{
  "n_layer": 12,
  "n_experts": 128,
  "experts_per_token": 3,
  "activation": "swiglu",
  "moe_layers": [0, 2, 4, 6, 8, 10],
  "normalize_top_k": true,
  "balance_loss": 0.0131,
  "router_noise": 0.3,
  "init_std_router": 0.0123,
  "norm": "rmsnorm",
  "seq_len": 1024,
  "train_tokens": 312900000,
  "dataset": "wikipedia_en"
}
Below are experts of layer 2 (counted from 0) of a mixture-of-experts language model. Rows are named router (the router's row for the expert), down (a neuron's output weights, with its number) and show model dimensions 128-255. Each number is 500 + 50 x the weight over its row's rms, rounded and kept within 0 to 999. Numbers have three digits each.
After each expert's rows: "comes before" lists some tokens at least twice as common just after its tokens as in all text. This comes from a sample of Wikipedia text that the model never trained on. Tokens count by the router's weight.

# expert 77
router:473491443457400503438481522534598517477522544498501452595500414539529580494545503437492451472487531466504541520395452629484529515549474531584463437581462619550480551479467519509536472426487491485465422524520455569519459480576474497498485461491460460548534478555554520507581464482470536507514568537447466500454466618563518493552541566405567454454493448533513446539422372502508575470459
down0:454521467498643476518459490447445512513530538458501567483460544562490541527508467382470447485517426533505523501486499556532540505516575553541488541490442385526657528478508567393402518511519495454452553472484425524558521443463470457484420436531483496544604536438541547506506549598560528464576532530522474558437597487488576515487543508482522380484567490477494466596510532455497400464518
down1:429430501535537498539392518549575568549495544522516456482491483442483476464617485480471530571516437507557494436558518537449427507406494489561531500422526393509440523520528521485561462479536410447603561475515524447475542542546406502435436495526531524440532492429500573517490587487502427422558536494571482552438319496494413477499443524530541441523512524431544520456497457438478498575474
down2:504579558466479551518495561511492401565420443569474475516535484532462474528501540514460410535440481439526523459561504435484534469373348533481477559500496405482625430505428490555486526549524459458478507588480518462450417517541568513457443453527513526408495529487555462456427545481489560449504512560569496539518610430589480500569512485511491489466527487442574525460545518553441502478517
down3:510503497420499504494576418468468429512527590464544468471543517522526380437521450460532498564525501519578387475490554464517474561559554563502446474604449446417498478551453528529492494436315561467552556465584394433568505492525489483523558523485495534532479482560508501567549498506472501512488411561443473562512432557568432496499537631535590487475446441468514546587409440469386509514552
down4:358492471582504486513557437474541443492558463542521450519511555439458562539535546483475437496495479432576549567533403530558436517448504476418503598538462549467463528513520488467497523497451442525520475531445456503464503404538592537478498582528426472544532484503498489444456463567476424502470500513482544407537543550555547475493516503464533398511528453507513505498503540506559508453482
comes before: " |", "0", ".", "%", "–", "°"

# expert 103
router:460467561480494489513474510588555559517565498559450529479587478536443485459463493554514539557501549511543551545406585481433446530477510451492542434499543508499583475535493448478441528540588510445451461577499416533530431611579404529582524480414512635484491521407518446452474571470573427452490523550537558428393597484472496569563439436416544447486589496515542493523479470437464491479453
down0:481548483458510505528525578472448580514383471532524487564436495525545478496500558459492506440515479492433364502554569536487567496493493510451488590475492541459518485509635504516528482432485593502424618509488517498612540568418520536469553456463558469524484547504504511567524385587484560484566465523518503445498558480542520571566494466557503580537564416486454593483470406532506368459551
down1:489531571476602493539488552555510601516569463435563478577512461518426567530386469577446517530504430515567473498479483521597465457571529498490468502466499599480532507526500477589535549426494535563538516435584504413466472495596438516506452447484422507489492528461483588543554501571496496552483480487612484483544515400563504529591469529625450534536522605411354489549501448580454462507471
down2:420516435492451457477480536402532606561583477576510517434471484486442563533511453420468493540647429438514460448518558417484481536478476515550498505528466456407526519414483467520501526426528537441470561518487425445442614392537444464504481426519424465510436496518490538490472581597498588467523555530602405523531476518472491516485590590377458433447476488483462489462520510494519527535486
down3:506543461479467466454443471539504498486463539565500510497504460457529506585450468420512524493466591580460567504495453578551595475383492485542539471443444532556465601430512407460510445457470553487440531431459453478577553418532491468599572521516490506498544395479513453528469458565543462549595567499441399425562551514607474469478486526496555589465503481583449541530551533590514530460592
down4:530507543542557526591515520592469525570532597463451475521563550429456467531553479530573453510561508499459532578464536511532553438500531449526475544502519446383444463592469538493581532384461457523473507503619525545496510419512484464390479479350541561517457514538600578518486512500518575507514508461480466535553498490525498501454576535448550528422649553450501478500493549530461492516459
comes before: " the", " a", " his", " its", " their", " this"

# expert 12
router:484571441440553495514607575427417502517438489589526541464440485503506549550470506397563506495528464452441478498554464386510444477506459486457507554469450463421429492413463498532516487505445466498490560449567574466478482448418508584508438640488542396482537553433495600568447421513531520469584445477512373504545417457492443465539463450537523492547492437442457467582533561516510420564587
down1:484463536442567509411528516379456389470454572516554534399505480555521496493483567512462568532530479462553472494515403444520539507403534532455505462448552485476549602515509529544550501507493604576471431495471531555496428549437397562556430520519415477449491558489422497433499511503493528422568531447572498489479455548407476488629459414578501500460430496524561423551477548531552436486503
down2:485609560499526552515459469543483619415484464514442516428467542517471502494558533524544533516558600445453484558354506460515490492509472528461573616574502491470465467569409432443504484463522508419530424503449499476468554501505559429420436509503475474524534478523536397502558530601477537504517493532572461514493524498447575512439451430555458570623496496540527446640559565533503473482527
down3:420414457452509438558489452555456468528535611502449462510500476527493446529533486468478384514421500447521480533488456469511488488509547636491469493566559493567550395576429542477369516585499579429481508514543605586515554508488505464469510600519563438585411458466561508596522535508525595466448565545492473586468456511488543518506396430470489428466524491453521447451482496425526513543511
down4:472598462524426578440516563515516497478444573516512585546552545559532541481444541544470428512341516523583486485544539387513501507505474531545538466523518473502491527522514560498483447554471426496528477507469586518478523548526564408500567430441549495527534610517513601484560478472575516488488502512594469549533558558535494531493484448491444509462475487588427504406554410506511555561495
down5:459539539533492604501654598472489465525489421483523426492459382483476518536469590444524523492552520546583502487459576516475475458407443522497535479461497491460537460487576486527410525521432471501500552516539498513473524464530463469580480505439488568410484547584536579504533579521516461518482529460430487544520476502524525503506423459560514484506566440487505508576474561504534472537629
comes before: "20", "19", " century", "1", "2", "3"

# expert 54
router:510556433467589534478578535441432461467401432560539537451421579473471534572498525501587590510513495495459476478566524437519475488449497463446481553449462459590454455437469529582523425546435489497501559429529597555434516438419590497466511559553519440432534544554508574578432430473558473472580510526535397506525448431514470479494520526526510573538570507387486439516520550564511445535588
down1:477542550491555482464519473562536542533543465505593406500520541448526454475509494518422453624558460450517462414441491497454516525520437525486443484420481629547510535532520523377500481458538604523502514435504510427487529583387492498431514467432544497443542450525417469469456581449570514474530480543611484491564501493479530598472502552462536455615496503370510519431531559447495456503455
down2:549444426445494513460528539592385435548460523501457503498479525520481545525492590474452426566461601477560494405573465495505448562503556511596544445481500560469557539467489422518429588500499501524528556518543480572505520473484458458484524552481583552504457505618475470580499573522590489505573546562515592504526503454501659447516503459511432428443509533461506454609471431490552496479612
down3:433414510441462512446453608541494456525470465508542409424485537533426370561493470461448493502430536452417577476520505509502426538500446463431470564545520404476588572470437517535431533470515463451443582475508547522521559451458533468498470434506442535476619612542564452477434452362495486487486495463509531522511599555517569425524481424471504485522512446524514473530532552460453485473552
down4:346516513481495497517442506490446445505521482464492423421459555478509526480506513522478427509588507471488557444535451586463477481441560474523517533436558514481524428362502478578502505466457524517506581432491438513554553494491444460617507497449522513523431547471472503595534485471440493504536503560507510440399494465478559499468489515519463582551497657487550566525446469557546512518463
down5:534564501479476515442434382599592498404560511428459485529433547508496523515575522483543437522470613570592542373493499488461491561462450499435507447536494448423421500489557505481551407519481528499545555527552543468520469517560529437500416491544484494500484497487417407483406521490521510423569455464419555477411507485549508541467581514503578434541492534544605553476422502471504471485479
comes before: "19", "20", "18", " first", " United", " same"

# expert 94
router:465559419470596499457557587502401455422431453548545529417478548482488528555487532513584521470538456497492509517566492445500518480457476463456505536488419420510444451437501509554499464533414511478505559464571573554447487444403539454455453552550473433436548549535512552606427419499530518485582512522532420512548435469503475453527476467556504573577470439398429518534541546541523415583557
down0:475475569553497635472430394404560548446523527463514456506596472545508593458466570493460498533586509467458499493493579452612450594472488515659428555450540571437503527552529426481606466521506412535558514468535544533525553490538467553485474453462441426630475599530486498465532460392474489491492478418553509522520462496508491568563520501530495646465477558453529458478527548564483533525483
down1:485458408524544527591509486500514581478450519450430428470516520506457509513541472528514496485501471453512448581531531447462477525461515500507536511486537478421555586530525385567531487468459448562442477511446585524519462467448491485456473582484562474381472441556515508552512502438469561509580535546499561398497541499537442406472503480529542497509491510452551535565603488511518528501551
down2:611538533516447496543504427432369420562555502448533561514604419409538527462479522452489571444541531531505521448456528535479557522573627569492525570501573553512446499533445496477490482598471490505566546473426494481620457493431548543515480485457510506507526469490471547590584459496449590463520540509535510461440485583483490559576500582597527579489394536458527550551531510491489504465586
down3:477437392533546452493442521517534386404523505549436562440420478508512513589454513516514530492476551573528462530623453567490502411544444486467456448562538552495500482550507455522505437451441541513481467531494497502532541564467492475499518492487430394465515515488441531563544520428502518489456513480446512568495471385465450528536466555513577528497565563474489459385454481543573450502508
down4:513503449551445464488475446438513483576493572516486502471480557521483552524503475500565509571577459435452511493526522471540480533544539464521540519485459508569557540485567557582533524419443544472538484537600499565439507514427457455523533570426485479441605591566457456479510510463516538512543531503617450482401502472558512403482466455483493470512532479457619434534518487440564481517505
comes before: "20", "19", " York", "0", "1", "2"

# expert 49
router:482497444528565563442545562503472574491437457525578520476416515439409544528544486481566606506445505563557480519479490484502546509512481473511442480469428521463451403535607467516464478519517582468547574586408501604466455523449508502549486558459545492475603459550503591441523517524462474487572404577455521496510500501509402522454506506538477561534495482369471470583445480536492436504579
down4:510590497468419518539484568508444535573503432420444604469576553556477476419549533529453494583475465458490487465500535440482490526537413408463532463413536496492427433491583589479527462404508515580524544514536459561502683533489484582461518399509501474515429552466560510484523442481526552597593520541500467474525466522515525438530514433498498511550499432531510480522552462575556517460470
down5:445487443532438426445491373470563577513527525462463496534566579651443553538377380442521511417538479392474521470482503504515477489533480478467433522525491529503549548463542528536500585445509502419564432587452542581460474480571589444615523431468505551442472495589484459495455598484479513450528486529466403499484576517460392450469533500518500546421460486407476496504455462533556572500455
down6:546494480488391515571585464520554468530523453538494527523527622461470514536495507451450499518442496562397509547566494552571544492487543548492520520640560519370630469425541469471574477572530575470528540448406499522535504518448482439616448516484474492463495537485507593625482451431477452476479467535473538429458549528503503409515503407625559531536493499387522454543556524586495531521516
down7:429487382508505453607539474555527560555471457502487487427496538504495434523537436457540532524587545541460353449520582423372442476544392432556401445500539594538497470531568471529517459472585484454535488517440483452509465577561551477441508579418496494354513545489482476458502475536551547474484539532447493516446508502540556514510551476500513480428504501495554476529496505507498491418404
down8:619454575509571550590426502516521513432490458467509461612457481425452536489430341525471472562475534457479472567468518501504500569503548480505440478490395502435483525511541497417553407515541502599442556533595439486502490583591538395478552484547541520554573523517531447569486465483461460359446546524510536474481576479453500596520432485563546460493440545620478464548451446430424420572455
comes before: " the", " be", " have", " a", " make", " take"

# expert 100
router:526524450497391458429483532637484457523574555481497399551569515453473565534557407468341491529429513464480574510512423495441555442440430466564546452435467482450531429518498464555532447497536429496476504572552498537515466504556460423480472480533430445523458472439611522487470461487528540558419552533520459447559491534499474518562472454549477434444561467477558533519489480554459475488471
down0:550418455417524503561525583405411490458471459504476496429509519530487446435503550463538458458527526545523512530468437517472501490491531482590586500442450436453491498536473500461431463425417506572559416402471483474580555495453476513546482506501485615470468446514535485473591546517490526440489502537544523514548529524379484452448472515508505528484506498441507515561494541470473539473461
down1:483352538396475432547468473623539561544532489529453507541490471450486525506539536471520563459499485390508470549439466496537445530584613491517518507519535487460481441474593458483542432453519533447495514560538526530504533510475517467583477510458460572494468467484451517519482503516564393449518391599477476530434594497500529444555491443464539525494530374477432612490523618515436536498541
down2:471548486395495529522548535504445507456446569519452472530519471619404415519539453449589491527471494469543474483457491592395499520470536429618542430429462475503528519444553559501539572402489487392501452483483471479516555550488586432544574530510521525538547527541528472460521501534485583484518516505458561454578501560481516441547550485479568496428470525511383444581531534495539518509558
down3:551535428474478564483551499460546595581545487473506449564532501557569473491485438456544472551353549514599483523495455438584540520414439536454450480543508492493456504510532509404538438483494450513479535556522522452604502498507489519452533449576416494483483461448582441476408503458579571495579525533434454529498390409532377540496478488438510520507561520482516524563504525477562508536498
down4:557577580529413532551462479537544473464478559505470563525476489482502505539468563457510513506503501440455421564550573432441525535450553604424513451543507550461527542489444492472465448432501504547500482533470470569480467490468439531494517462419508491492452532448454580522545608453644479542410484537470567435412507562472483542500536604440528450512550491483492499472593396555487497509570
comes before: "0", "1", "2", " |\n", " |", "3"

# expert 124
router:496506435454575521453591575441461412473432439494585463441449531452471568579505492494577544522562478491465470425602503432502453472477470444427491541471450406536442443449516499561505463489472480505544572448537574571451502398395585570447513548592518402464557559511530558573480427502560498478567482497482405489568447432488474501525437488578436522544468520414493467498540579538535443546590
down0:466407406524427576529470460492534530510504443663537522539448492472529562555491524477539463475420497478431617412510522539484542490508442593499490501473425507551536497528438484512477531545421493529395550366463540549486494468375452552546626516436506542427466435521496479511569503392460553541592450481445493491468503494522518391491559452516559435505511472535501490476521430441470491576489
down1:518515494403458529517496344466491567496473512474478541462550480475424528550625522553564500471529440505564494502409540548440514579566574433466506518467596459525520513468519560441464594507549482537555570474378452473562501506461445580480501334511462472547556586490564410506486417472613481479506501575433517411488423521464530526448497529397566475501483557504552527521438545495471482523438
down2:476531575438570568420446504472459596561417455525441486567471485528552536502578511506506473469432557511454524506535501526485554543558482517560594481565547463455503478515513604541597585574516604457516501504553411445543503495534417437527443510593575463536593481544452458532510413506465530490619511453547481532479507572462459520543466472545456484501520520553475426492504453493486570469446
down3:498471504397492477528491495520517440472462484466541557464460495476445557587558510419482515484535497482476502511543413501463483475540440492513600513591485438505561443555525474480488486467437558562525516545549543579453509564553560510437441383476498552506491495441556474471436548619533499495498572476413630600455500489572464564439546453474521512491508458436577462437473567578587543475586
down4:427578481491405494532503519545455540471452544532533511423498499482470489505448458453537510470460549503512548486600563465498528585434512496610499433544517530431511468466555543483509465542509475507566417400410491474494539484504448525440599505500519454479504530382581503566528532507488426549486546582545546503471505508528598456557459476442541532505400509494458487508581411540552592442311
comes before: " as", ",", " (", " was", "\n", " de"